From a checkpoint of a small mixture-of-experts model trained on Wikipedia.
Size: 14 layers, width 640, vocabulary 32768, 95.6M parameters.
Experts: 10 experts in each of 14 layers, 2 picks a token.
Training: a variant of SOAP for the experts, 979M tokens, 15080 steps.
Below are experts of layer 8 (counted from 0) of a mixture-of-experts language model. Rows are named router (the router's row for the expert), gate (a neuron's input weights, with its number), up (a neuron's input weights, with its number), down (a neuron's output weights, with its number) and show model dimensions 128-255. Each number is 128 + 24 x the weight over its row's rms, rounded and kept within 0 to 255. Numbers have three digits each.
After each expert's rows: "comes before" lists some tokens at least twice as common just after its tokens as in all text. This comes from a sample of Wikipedia text that the model never trained on. Tokens count by the router's weight.

# expert 9
router:151101131112056092115130142088165137114109119139151123122140121148121127138141112171162133159161129140121112121123131088145124163135148160129151146128129080094155104135146124114169149158176155166153177143094152085166129140124160141122127117116160091126097151162099136133126128138119112110108098150116114104125128106128148127121143112079134190102117158141134120134126168116132092109105
gate0:132107167117125139115121146096109110171123139160130123104113128192113088084180134098135112145107118095152168163124167115167132117111157109145123163127130111121123171097180125159105136137177144106148111159121079151111134094129153099105141143169141108142152142117134122080102105113114125148121158103127127124110097117158107126108102129153100131146156125157099138166107135145119128161164
up0:111139140080134136143098115080123109106147150149136189110139141153111118153128155147130107157111098076074139119152136134140128125108118098135132134110134123124141165144090113146139133075134147122115147144133111158105123124127169109131136111151147119133113128153141149084120151148133143158120147129115102123149152140164102114155116144121128144134141118090124152163131095147121116134108
down0:152156158140085146117116159135154128102097133129071134102104086098117108109163118120121154136178119154127135132129152114108153126083112140113121142114122131143105131116143103118110097113133149141125105130140121107102118068138133133112163173129128102125164129127143091183090091136126052138158129141142100149129123121149177132153165116104085095128129115139110142142159145117133109136112
gate1:115156123146095104086103126164117110127120127109115124113121158135114144128135151091143129131117160123113152108118147147129089107155103136154140116136138113113069129136141138124174073157131123117141139119155141145118139160181113100149152144142139107112121147135112102153118129127123142129140144112138175144106121121094124122146145138127087130125130139101171129120089121140108130141147
up1:156132136130108108114123145120118131111163102115101104081146150145134121134102170091094132123120136100146116116120086162165142130146133107104180140093129157147176094118104120114151189088129119094143129135112138151141135137156145178133136145145110076108146148168126117121118138106185145150127105098110133123140087083099125140107151128131163143095104103143141117098167168136127166098109
down1:133093115138114069160087169134118110082150088093142110141128116158155122076166164163098130144090167156112154129153122133124146158127135086129183131152101140099146101137152117149124113102099190112107158092150128186117129123103126143112124149097108092122147107156146144117143130115105081106163094124137137113094152140115124114117120183129108105112093153142158140123097144105122159127141
gate2:129142108092125095131107171117129153069156104100160112138150147092159087119131150133095142125126121152152127108177145122164153165144107141138112096106117147143136131133182178094146081149145106144189116112160111137140175152123124179153154120098166103158133114161138117133120132142155150159109089133173084113148153100139154133164126141153105170067176144123124102123128139122098124102131
up2:124115115119127110147134157116099126152157100158138098119114138114106126168121080110155085143134157113102152127118114185149101127132121116109108108121131122110155127160143151126122087116149182148105151152140124086114155127145122128103119125148122193093091121120136168094139103116129139128140108118093075120164085105099106105167128156108131137127143099139127089121144090070131153144114
down2:118098144118116101137096161138120143152119131158136094137114105125109120145094110140118124136120079089098104176130169122114129079090125125105137102157128114110120144131113089135096130120128150096112114131122136149173129149158172129171127137122129111138110115126065164103149166111114121150122111134112172139185057139129121136136111107146125090131183140088125142138104152148166163126186
gate3:127197115113133121169073130115166117151132152104124119147132150117175157150132155114146119107100113101107119175104109125142130123130151165108130172152131110111133121047113153117133092161125158109117128136124137138147134121120128124148154072151130112117158125088084105137181073127131138128146141110096129084151141140151121126070104108088134136121083091119137149114086181146110134146150
up3:128097086132148142169102130136098113108159119152108140103134137144104100094124151151113109095106134160134098150092107133143154164122123142114156113128118113096174120094147100123148074162166154156137129129140137114120098131110109164077136130110105149120140159128148072098082152137124141168179112149124069132128106114099133143150160139094126144102138130120128137135100165160089095081110
down3:107107159196117113121130175178087132137121109131092114150172096109127103111103131130077082132161100148116159135073146097125139146087130145098133143115127173142146118141167141123162148113133147153156121140126132131117133137085100144094150128136141128195125164128144140096116146153135152122140158139135111127144104133159154127123128136115125159127112119095139110136136111158142115168106
gate4:116128083111119115118090137148088124093116101136089136133127137107098156165157090158158110105089109108126196104135126127134133142124128160146128107145112121136166131154150169131144127146171145146131118087113115118138131184114172142115139173173146124143178141135080153111128186139152126122150142157148141135118110101160136111103138188125089169125101167156117095127132120152131093161111
up4:107138096095177111133096146109111119112133093114098101113142099086167110125167126145120140117180107122122187111151146107091107105181119152142125105153135099119135095153144100126126129129105146102119090112112136137155061157162145084111101140184149103138086134152134108138190128109100123127076145132122126125135102145120133147129126178141057116113105148119099119121107123099093109150139
down4:148143135147125095110123163102093133095082086146153122123141111129075153132134089112135096132133091121178096067122134135109119111135120148119094087117088111086112099117140151121144120129161111082136109052156140155101121106110158101126112122152114147154093169172113138109148156139184151136153156150106151119136134132154151146097098171147114146131120125111154087160150117104165108117111
comes before: "| ", "|", "(", "–", "/ ", ","

# expert 8
router:152142168109081102142122123114141167134093179165132145089151117146125166095119139109132105107147130102116154151115130148129095144130176168121114129129119088136128138130140130138120113140118148123132121208119140130104141153140120180139132147111155157132111137135124163110091132138165152129087119120120104102150108154106145149185173113120143180121060147146151144125124129124133089074154
gate0:164100107155164094105118151152126157158077108119139131125146072141137172103135136111150099137109128138115113104098133104135125134129111164129146149144098131145079091149108132182107096087136174102073127108138119138134126116124083182122150134138116134110154156122175093155094136120134152116160123129119121100139120147093137137145095146146113145141138123149131120092127135098129138155121
up0:165150112094144164138170078086109152123102133113091122138101123108120085157126159192141078104146103118124129137110064112095136108101096166144124126148134146158121127088137119121150132141147063136148087176178114099136143114173119147123140122094179108129150089144137132141095135138148132156100149125124133101138137137152119171114136170109141146126163101144081170086093162127089172172124
down0:137157150116139122107119103123142132102093162085136160111121158143148147155110121160100102100106139085105131133066163115141132080169121121134125113131105100130145156162111116113116110129144118137108135149113133142126134152152142138076157090115131129172184121102117175108110141150131124140123119125120150120167080103143090111161098119117163103145119129102129122145082119133135144133116
gate1:144109075137114104113143107107167126153148130168145127144163131130112173120129147121183151093124089135118163105130117163126134111137127139113127133086123124127145145104124157126134100118094103085148144120139142107151134151131178128174128103128137144118169139122134125172120101110180146112114110128089095132116073116150135081123169139122115140166088137144147102128126175132105095132158
up1:172128124115145149178122101120133120117158113143148072132171117132110136119139123138111156121157105096114135173075092114108176141108177131124127127103145138135123125146105105129113133121085145131121143151113142132124142116127115142103126099108148137138076093096117135129082136115097133077123149147088171124125147158162134117149082124113102155082134133126134153143062124138180125152121
down1:135112126045078168111108136121122063121143119127162111126148124130141094119190138105144145142126149121093140100125069164146120133132150197165113143124114196165160076103118094159103104141114122115119137145143076163134130091127101133115127105134107107151144155115129101129098170185144083160106161135096115138127163126109122161153116132126113127117161118134151125117112142127135182085154
gate2:132126133133145131150151120148113102104132170146124142088161144169156082118091117124101125133102118117082123174165165131133127111119137126157140112079128133147098106177142134155107109140131109132120115113131115106106113151140125135119079134132154172157086113118143127129113114135138100129125117139112113112123131130144162122169104106145110164115122123145083134129099134112143104155127
up2:130134121155150142120158138125130126125118133134156117110133162150109157107183126103119133109154153122160134119118115090117132171176143178110113123130157141147125106120142142102112166183109129166167167167120081095082121141095139159136117122133149171125114143105170121126122139145122131131123153123136149142127138144129156133103144142128165131112125123143134152124115101142172155148143
down2:154118147090135107089111137142134128161131105121105114110104106161124143151131167130160136129125101088146114118102131112108110113150133088125121123137132163157120168128141103113117119066131103122154122153115142184157107163119140107135144127119130105083152131112137095148133107156137118165158135178144152122151131158108114159150120135110126170077150176117142104147125144115104138143133
gate3:115158141129139142170106138146153114149143165171166110138159127140166108128130142155143118117071111126143139131113112138174105135099113082167129075155112059144053139124131107136128111138108139132122085151154128157120101119122189123127159123125124157123137090131157117092101108100137133124143123071106107098073081138114114159118107167130157131154116183114130078139128179111161120119168
up3:176119156112125119116119127097141114128136122138150132125114133098145114141119113115132143109164126161099141136137136142142076123098133090147154110117154103116108122145151097142094073108132147125116141148154118124067123093100095140118128169149126138149128149131122146136110100144122122090102135105080122106119127156186125125132126103102185169124158153126069124116124156091150161143177
down3:139149128143160153112156138110110132118154126101165122151145065140132114113126118115140156151130093132117114118102113157155149157107078169099127083108109126147132144100155111142139071111149151159117125176169145165100100135114101085147126147165101147109143176115116143153161130123137089120120090103106099149126146119107126130116152105106115137128133120071107114135144162127098116107143
gate4:156168117153120140091134121146109106161087110125077121110083146091105133099117164082167098100086126162120119110133077141089134124099068152161145133133117146112058160105137084110090107141182141135145082131133125100161117126112114154152107122128129072089112130128154136129144138145139155114136118098127080122124143163142154154183124110127139172130092138162123106086153149148108128103126
up4:125112140105118099145130210114125104093166161153132137123130090158110125094135072086198127125123147112143136096109152142131123119125128121113167123140167094170156153137126136162156113139107125105098128138154108138126113093124148110126095147135079162128084130134129164132116129156127143144106111141110104106105113092089135144096120137106100131163109135122132144117120095122111114109150
down4:061133108106148145115131120127123130115142086140146157131118102042114081108101123134113161118117096095141128137154110130118117123095089182105116133089130144135127105108147159133142142155140100174129138076164156095145126125106113120165145143117108099069157145128104109132154118136135111127131119094128125140077166122153141116106132127118140101149108134150124175098115158122108176138141
comes before: "the ", "a ", "to ", "in ", "by ", "his "

# expert 1
router:136113162103068162109169111140154150085135147174112146090164126148143139092127129121130176116104141118073144147165183115109133139127167168116119122122094129118153132177134163160129134121155167121121107122090161122143140115135093114113143139116167122148133151128125124099127100109146127114110138072151128125142113128138102167149139134150105162075154133155123144120120179107176155113099
gate0:139165128118156116154102115159130127088129107085107077141147141124153126147143107114185111091103136173133119118138142139097110136153104111111093139149120134145132137129175123121134162113115145106124125123125120123112143112122113105115187146095170165106141117137101123128137118121148113086120115133142149153144156127151131138151116146101153143124155100136150154108110164080139138176115
up0:168094127136120152116066155152135121139160121118134141130134162123112129124112113087109193086108085150138160130142081097143125136123137115108124145120125165138095148132114118153126155110156117149127149166116138120183161160133100125128123147117154128110128077159139175118103105140152151156131158144107147169125164168111102159148104197135114189148107136074070133162139157159127112162137
down0:196132153141113121154155132116144153173129138096112122157136097182148104083107152127093113081146076096154113111066136132117156113164053099089138130119147161148175139129123132103164135140158109102135077167110125130162126132127137158099145162119116134146140124106132110147107134126139109162138139131086135116131086142125117149117146105115121124132120151105138129174158144148138103092120
gate1:163123146119111104159165109124147144127103097135135116123137129141110169101113107149170110178148087148120127131109117120150131085127174117112150091103144131173109128128097152065109183119107128105142116193111149104153142102132151111137158117133111103130147144150146120105096134108135100141144148161124121092108120168153117108157118113106112100113122150104099127146115146099130139139152
up1:148131118101111087143141144135108152121135171146100116099102134175122090139146140134111115095150108082130141157150137127127136096119143136171116107142097117131116153105102118123123122134132149107095178107078152114082095131145139085171150156145107129129129116116138133118139141120138127161134117155143103183104184116154129187180159115159086141154099117122119107157080142120094113131130
down1:123128174111123097106156104181134137147162124142104096125139162166130089117163147100081148116140117111157144104148175092144121133129123179121122133133103123123099108120128160097141161128137125142161141122129111141131129149104124170149151157123121152074128155110108138093131157089126075157120117165162166123130171109132155146150124163134093077114084095134110134113132117095140114129120
gate2:157140127144151110136110158147123129102121129114136133151144135115104132167163161100124139143106097105103161146128127166145158113134164184132088090115073163145165117111136127129162119114151172084093119125141137126131134127119082108122154110147121160158138137155113105140128114146127149123125142131120131131133147116154168137111147161142123114118168094096119163108110153090119138097151
up2:123125201118128129122084105146140134090153167110098109116089176143104153132129103134146111141108120094156138186138099085155126100141098122129131084139137103128049173129133122112117101186132155115113120094122107118140121152150148119119126168154124123104137077155095148107106157142171111131099130146132148118129129142098108154151124099122124124219161114158123101140099164148147095147126
down2:075140137112134130146124160140118164158147069121107155140077156094154153115111164094118154134115131102143135140154131080140105104153192109074166101122117136129122116102098083110138143154170137131134101150138151132095159140135079153137112143129140132132100138099105122108140131094128139186148133135103104154099137134155109125099136147127165113134181160159138158117126116121137130119119
gate3:087123159099064066115134108179138078122178167167154144130084114128122120127097123138133109143106151111164140105132129111128132130097103152153128114176146126147097159092118131168103122133146170123145103131088107118086136126144160127152121130134095122155113162133159124117126151115174092133131082138134153140199133138081084175135115135124154147087122145158151145127137149071149095121193
up3:156138145138118097080125126135144136135111153181115144106129138095086138116135096143109101148138122106142093153141164102117088153113109073102144130104099112138120110161115096151100148136140136119141124147119119129148120127159162126112111144107093130138123149143126138142126126146114151139107142117139168131159121130121116147130137164158134113103157152145135087101163134115140099122123
down3:129110137089116104137124106133155083104140125119116091170146137116130137112143130154113088118116138121121139111177129097133138102162107095144113079112114128140103126107106140118126157099150124160107140098115130157173148132097155155128107158097114123095116128131151111145154128149112151113102141122123160126149146139162118140105161147144132138134128172133145105118121153126137086119095
gate4:117104123175102114157137128140171104119119135113156167133144099111091115105134096118129079089114116117097117137161144111084105152116133127129059131091170162121130135149134128162140096153126147139150139136080168121128140169148141106092110138134156168137128112095064129124132134110133100100127134122134127096099112116100121136114093128108142124160087114138135124102151150093102179111166
up4:088122128103110150101170117122154121166053140120169134070116116118141157140106092123153083125084129088157091178113117128140137112087090144127102145133124140122151172134128128119155143131122112087151136110091118154137103111113080132179138117112116116133076131172112142150135121132159107182161128118126095119078178133131159125104135148139123079113113096148111142114137162129149138108135
down4:112150153122144095096114111160150122123136111133063129111067151133144148125141132136107147141139124145145098099132119140136087114081094159083099151103124152110124161125099104153152186138098087171147145136124111125136117086137131091134126111086141093095133147108137182116143118135153118152151134117128156113140144103133138106118110137121133117134148129131145070148166146133101127089103
comes before: ", ", ". ", "of ", "-", ": ", "to "

# expert 0
router:134098162147146116128120149127147110132142101176107126142127126137111160125082106165132138146142134122047161162126106115148138081177123100156123103104126143097143144136157113162162162124120162172178120177124136120158146140177101148131096152125178093123151090105105152131122111120152186123148114143151138129111136133121117143138092108130108130128097128118160114121093125118152095130137
gate0:126197110121124106129095117127124181112131152169106137153139147129122166135134146128146134145140108143189112101124128143158162135156129116089147141117133104125132152109149107122129105126168166120151103107138133146108119147103110155112138110121138087171164105129082151136116090130108194163141152135101161138077085098132143134136116109101138145115144119119115154138135111159145130123112
up0:097187138158100172153171116107134156127124126141115148169103129154156130129143136138145139129117160151116114110155147098119159110145139092096124148149137100134150125082116131135148128097126170148084159142119140132084098103093147110102113171135108189159128127074094169146151124140147188129129157113153154092140141108096109083119091103131115178150122140113139140142133125136132096130104
down0:194141157123154155084154146148135131130118164095118176141131144156131160133103103132076089132125102114113146136114117138159135128129104092111154085158126125091141147119151132110157153129111101122116143117104154083128159136098134151118101143074116148111144117154122163155148109128142141155151108166122134134104101148136138105076134125125188151145118112112108099105137153146122132169097
gate1:080129079113094121095158106128084140145106126158134135164119137112148153134138092099126110145158130150149094105127171118110149099116120156145126105138117102103102122067163134108126080121112106095135096153069096146129143128140146140095128166135135162151162142144126145122129115142130134114117063169149133122151133120123145150106124122123130100086094151124115153129132092124086124114124
up1:148141114145132113182125107147158128135155107146113127113126113110158129129123152138150152122116125110116096118148095096121139122150132100153151105160089130123160135134151123099169097139111131164154134138109096073120122172174119128104084089107118090133088097138126073160124134131133131135116131142142117144117119149084115130112158164079141155131122081100139159122128094177094128117128
down1:127118146159169137152118157128142109137111120142121108184109118124168137208129121112103116132098128113108141177074124165135086122107072125133125072143124111087098098111133153143101083112140149182161134147140141126135137109142096133183151096142095170182160119115095128101142099113179148117155171144135118142113109127143129094107141158130128125099091101119132137178120140122119078108138
gate2:144122111102163148106144114119129113084124170143128133141123162105134151150098127140125083155123156107092092104083080125113156111110122133148147134116124132150157117130139121164162152124117112179138137168084117146145138155114118141090070103094160137133136149173128094115151090097190139124115124101136121079113117114160114126128120114094134152108110124124104128123110174127091117125136
up2:175139155099139143127104121158110102161116143143171107100146130137124124147120069105145121135177066139137123103129144138161127101147129123123161104118138104134137123121139151129093117099108169108155128108166155110139128093128109127163152136151141122091133104120178117163127130182114125163119121108089110150109120136130122146145147153138097152157087133157101135154145108127151147092129
down2:136132119164092111145101126127141117154145148164157130137150128102118102095152145124101108097149128095149117151104101142083134083165098169115102138133114137167131137202113095146105137124089106121092121115127110130125127124149096119134141104144113100149161135136112154113124116121164131145103091101157153148148127163110153140167169120173135148125148112087155140119144082116136100111125
gate3:167130100111141100117103123147138160101096123166115123172114056134135133117121144131117120134143166108144125147128180128126141119124162117162117093107131164118125118115163142111153119117157107112135158142158145138145164132122144129091127114149145091167197082169125106186170156140151088155159125154142118172133128141103119124105122169113096135098147160123122116138103107115155118104129
up3:128105162097105120125132096152170135152091116153165125064125122136101125131169110124141093110131131114099128130163125130177111132106102107126129112119135143089113087098158156155125136137116077102140151149107141114146181148122134115117171113142130163170148160145148076162139092149133082127108100156123135118114156133142131120107126152110151146164106151104137148119138131130100153118124
down3:140098138120171131076150130125119105147122113104145123143091137140158097096131152157071078095165119111142120135181105134098134118123158121158113089148095129106117145123124152102118169137140172104110150133107152154132175182132141135151125105125119143153149121111145144156080162117193080118110090140101115113123112180084111146134180106156125095126122130109111090112149124135160144091150
gate4:095123149161117169124135106130118138121128116114127110166155120123101117087114140123130126161141099102152149114147147109133159095146131138168145117143139112128155126141141112146138148121133107133081117127129144115130145079149139144140126152126106140158091130104140074109103095152142147125126097082105136103122116104124167123104122151089139106143103120145134086123148138120152114137142
up4:138118120080143144148105148148141115116098112128115107175097094132164110143100075102083145129145088136119114155118113130155068128098149101078129102135130154114132122122132142120138102143152117142172134089165101124146108148116153138123164115100108106079110192120107107113092137138143106098102151150156148117107136132104124097097114153107038182110114137133120096106174161126144114102142
down4:136118147204118166101146127129136113144096138125127121141165145127097148120101143123175141130143138088112119093154109121131109123120094166139177141129096115106145106105131138128112124139132130128131116159135145087181113117164159105136119082135115105130094117143113162120107134102122173126106139108185084136133113118140144129139128149103124117073106146159114121122151124141122133153119
comes before: "- ", "The ", "\n\n", "In ", "He ", "\""

# expert 3
router:124108167094085117084133126117127153120108120151117164128112148141148147117123121121097139168134127107111130146138176101162123097119153164111161136108092108071145104159152109133153128151121150166128104153126150131146129116134099133172126113115161097123120113144128088128112118145141111212140088128117127113118143136111116126110113119132112127108123131148178123118083172089139138069112
gate0:118145144123103161152098091091123135121136146158163111115129107107146146135190121150138125157106126168160125154133126141103120112117119162114103150179107103114124127102089093143100123088176161164140145120137082142138158144142126138103188122141129099142101153131136138132123109130172141160120076140109139121149157152160136151176134171106128143121175125115141130119134071130118108096131
up0:091140139089103178131120126120151066093145128119165148133085156120095161144150128144117149133136113129136045151136125157113146102083115113106070131097099107116122098130092144105083154111106170082141117167122127089119177137131122107068140129131156116157087136090096107125153130115108172117157114102090132093124138171112128144142130090142082101164132134118117100142127147176142122125123
down0:141162158123148089170159115115126109127134147153125098112115089132155101107154147078148169151127131117142083117112133132114140129124137129089094150122128133097103161095131115045152117165106114102146140093103148128106162142117139164129172136147096137121131120095152163080083143062130113150108118146139150122176139119098188144120145156087127087111112102113111107112088127111128115140133
gate1:111130139136110142093138151143126123121121155107156143162135148142144153148131094113161189139145102128128138131136141107131106115148115149132094138096130130159158116120087131105163136163140075162106147157110121156143148127116156095142121151132139083139133094157121089124111117155117136173149138154111113136106102110095134123121099151149123067149126129097129131108120122146131103128146
up1:144144133104156111112136110103086135117096122126130138154164079116096144081126110139116125147100118097106095140178129098095134138088145116149097134132108139142146150113143115082134103168129133078141094138138163154142145140137144120136190119102183123126165117136153129136110156109110148078139147115102133112154153133173139138093096135149066146152139144140134104152144123162147125126100
down1:138144139120096102139166132139129140136114138132153129137162107112117134135139123123129170138134091117129133112124158106173110126110130165099097115106134157115097167109127124170113116133115144191095168156108130169110125150090158120104125138098162118077118121153181106130094089146156131143218147121158147128115106127125117149157137140157129129100119121148150137136114124105130177093124
gate2:143140167145114128112105134154126128149127090153144159138105164100151108141143161130130119108142154118164154089163059180096157125147142132094126116145153139094133107135151132101119091139165139112139070160118109159117079121177155118120105103150106159168099144139081092137169127113101145098130134148106155124125132098122121206090106153182110090107155170089136128140112152072166088140106
up2:081168140114077081122135128148103121149169175099096154166102151141133145141114186138103182122124106154139101175117121134135110170156118117124126125104137117170102128156102097075127148120162087107117109129140115104118130106103101124101065105113120087093146113082133138108134142143146114129163140127128145158123170108128110099123107140081159159150075182154097103101160128140105099088104
down2:154109122107107110154063158116108142090156118130131128114166132174168168183171120119170159159118112130148122105106113136099177126080126103100132134188126124146128094137118133119089167141138102142126137153156121118128122177176123130140149139143138110106103166148117098146111144121124160127079095134133127112102129152106107162113112118168101167102140115106088138096175134121107066138078
gate3:170142131117110117092113107124158149087102125161146123142103139144128162139112093145114166158113116154133131106100125091127132117099105169114119134088109092170143141140173117097138101117137154102119101118106102137160150117140172082117110153155114155164129167131123116129128119143137134132132120148128145149127108091112097115111175144137125106128117131077169097148118105083104138132135
up3:148109130160149109180092183092121088115148130135149121122099131140162101115134105108142120130110115142134148157145140163125157115128121165115145105185109114165138130101111107158125135141134120122102152094094109128110117088106115126143124142145138161146133100134101144098134170155141130112152131119096138141126088139157145129139116138113190151135138140107139148133129134156132135166140
down3:127142100105141134146178138100090156117124153150152118073091149135147140138124141116159131137123122075081132113151097115157113161083133125108134119130146099115146082114133127124162147082134087129127108101106172130121146109146108123108158161141123102133105115183147108154076147143157124118161149148126126137139111110110087125106160112117090132132090151150105102183143108108106131115121
gate4:090157151139126139108157166137107105127153146161101136117138132079094124137138138167110108108132124163123137095102148128133131110121034157169148113118077127154173072128135131118138110085175117128151140155110093135143125147143126124145118122133150160139148137085102129120167135138129099148134144139177131119124054130150126134132125136143127105100140119132128130127127129104119117147140
up4:086141128099158092149170135103115076079153100131093134124135098150124122126132134116147139090125143113086152141133163112143164136124117135128104120122163121160102129176174156129153105143088130086094109119073137153146113143089115161138105139132125116135138098120139106173124146106129120162180149132123088140102138130153100086148135128115121163143152158105178183126124127155145102142127
down4:118135136109124132132109149150136146123104098113064131083096152149144154163152117136117105117131133127138115094104129127099129105167105126113168123083150110122092094115130168120119135124178097142144152138154099170135075130149131132105130132110118132146100092140138119123168144090130083136153163125167126101118103148104126122111141128171092138109151127141116143117134110138144127134155
comes before: "of ", "and ", "(", "in ", "was ", "is "

# expert 4
router:150113128083084118114150148153103183142153149150145136126130156152130132128177124163119121115166096116143102139103124110126130159115165110126177113131113131136149127159132113176148113136186137131144113145151144121172145114122067124154120161117136110164107092127076152127118113114149141129132101138121056132130139168108126171149120162121118156111143158159144117121151108133129126103072
gate0:088138141116118128099139153141109130124106153146144174135154159070174154108143094112157142099133124131131111117179136092138159142060153137098131133125129152155107129097144175155124139109169098088107166124130118152104137090145136104122085153091107124139087155110136143155115147130136154122119150136145152136145135118134119184150164113138109095151109113153147162130142104099123130126129
up0:144122145168114117143168126145096069150122128127145159132122134182110133132152110083119127129119108105102122112136086186156132138138105107138189124179119127049108159135137123193131131107122110125153073133107127097127154124128163126160064118075120130164093066119144178173144175120080126125116149148142132111141131125125118117135131146137135099124103116179127129124114141185099137132119
down0:125150086090097132126119132109137105090119128129137117164152139094105129099177117114124149130138142166179109140113128123129184126106139161161126101136171113139140105117101151174153130141079126135134148143124146140117087094181153111119101112091127141104150126143106144148117079107131123119122103159104124145122092151123159090109175108145134066146142130134146117123105110148136143101083
gate1:143136134102144107086184145139147116147160130111115125142084164154135185127175126162127091104092085108154090135161118162142155155066146118143162100111136120187130159118113114135094070117113132132107138106194144107112085075137144125182133137115106183179098106127128162149112120128172121138181118192124130137167124159097167105140124138099131157092115119171097095078145148109146144139143
up1:130083118142180163176137100119165131168144086133126167131123113173116080138101148114119160108170181109133130139101109115121188113139194167131145161150110156113142142097152086078142099121095143144126146136113171158123178143100088185117134130138099145118127149105129129149136141125135098157131143124083131124099155100126138107127156134129152138099157115166120151126113138127081136127126
down1:120144152104143105133080200143095071123151166133137136103146117122103159180135117123125147195173108111136119120147102166081125125117109131106136124099094123139152161126094143137078106131155130147120133116101091091114144160133126139156140142084072126140117122135136154117105093098093127130124161133139130125095096124144115137123096095184112146159114130069134114121121074110120160143162
gate2:163109110091110116138123100110124109092146159155101135129146192125117146066104139141141148099098109139096155154136127135096120117125094121126144116108121107129151127152137119132122150113125117166135115123140138124121125131103164128096127133153148031130128140151157180131180113102142145090087171142162087142081133106118131157136115178155131115112069132131131127151138141145134081137184
up2:193178115131133153122125124118155136116119102129166149119092120152156084127098101180093113104138115099113117094139110109149148133138115165078144112174130130164135109142133157120149102161109120173139116089153167150097115064136134163153116138138143102132135131111130133143124125108116105182105131121093162124097116126158143108105095150104148105170117165143144138116088148110159182141123
down2:130138139161157129082148157122115129140103106143120149111125153124132088123151136115188121098123124161128105109121085144156104135123114115137154127118140178144111115131138152151146087151107115145153079137088109145082121120184120126124058201126174124091153164129141143154125137116136088190149075134076149132111124163150104152112100144186169113117124142149172147130169112125150192139120
gate3:126126104089144104139127115159121118119134167161080067162111126191136121156148141135124144156147101147110132127106131112166113170163079120115158119168130158164140084099142156128100124141128127156122118142160101177126135160118140144110095134133157147096107126120135128097167154102142126119120178160111161138141120155111164123123073150135117168133130189182108113139119109147137115098154
up3:120118147158097129134132136142129156107122156133150145132092098108072104128090106130141096096159091143101134123129176126160154090171149120109132111104141166131116157115151153067146127108145102134123103119123101153090147147118182105175144129148128140099110114128168186173112153136098121082129123136092120099123153127132180141107095083170088125150141170125127131122139148128127140140102
down3:112128121129156080189146110089085103141127131106141112123107135181103063067120144092103131110144117132168169104099158142118102148113164105144112148137169139100145159134108134081128159075113099140123143138110149132121122101140132098140100183124152147127140143099137136123189129132137173118145086139116178115126112122139069143148130145133171120116172131176123098146135120122123126150134
gate4:150090098118109108129139173132152099124135126104143121096123130155102121156084165131151146162073093104123138118144089115118167145116156169122123108159167132117128121061134142112099106122125125147163103109129095115132094124130133147144108111081122142092133120178078125121180154112153125146129141120126127132107123116126163102122132145103139113169087138106093117159095153140140127120160
up4:134111106182145110107117126142110099109088151144145177125146159141137148143138120122114130104095112127138085153144122095126135162180119113119145126161113109171113119127125109095166146147090117174107130107119110124123123141133149145122166107136167093128143112120107137153143135105127128146129122139092116156125144109122132100134121112122125138135160125149079115136062120152148135155154
down4:098172132131127096115121107085166117143153119187163148131133150173121140151123115149177084133117068124170133126111150132080091098111097135139098147112117090103116120082135120149132173149148129130125157113110146137129127114117149113123171149152151113158149140102139175150133172103158129145112122104125129122150095121143119122127147148115094142131145130141133069115094116145106112105132
comes before: "\n", ", ", ".", "\n\n", ". ", ": "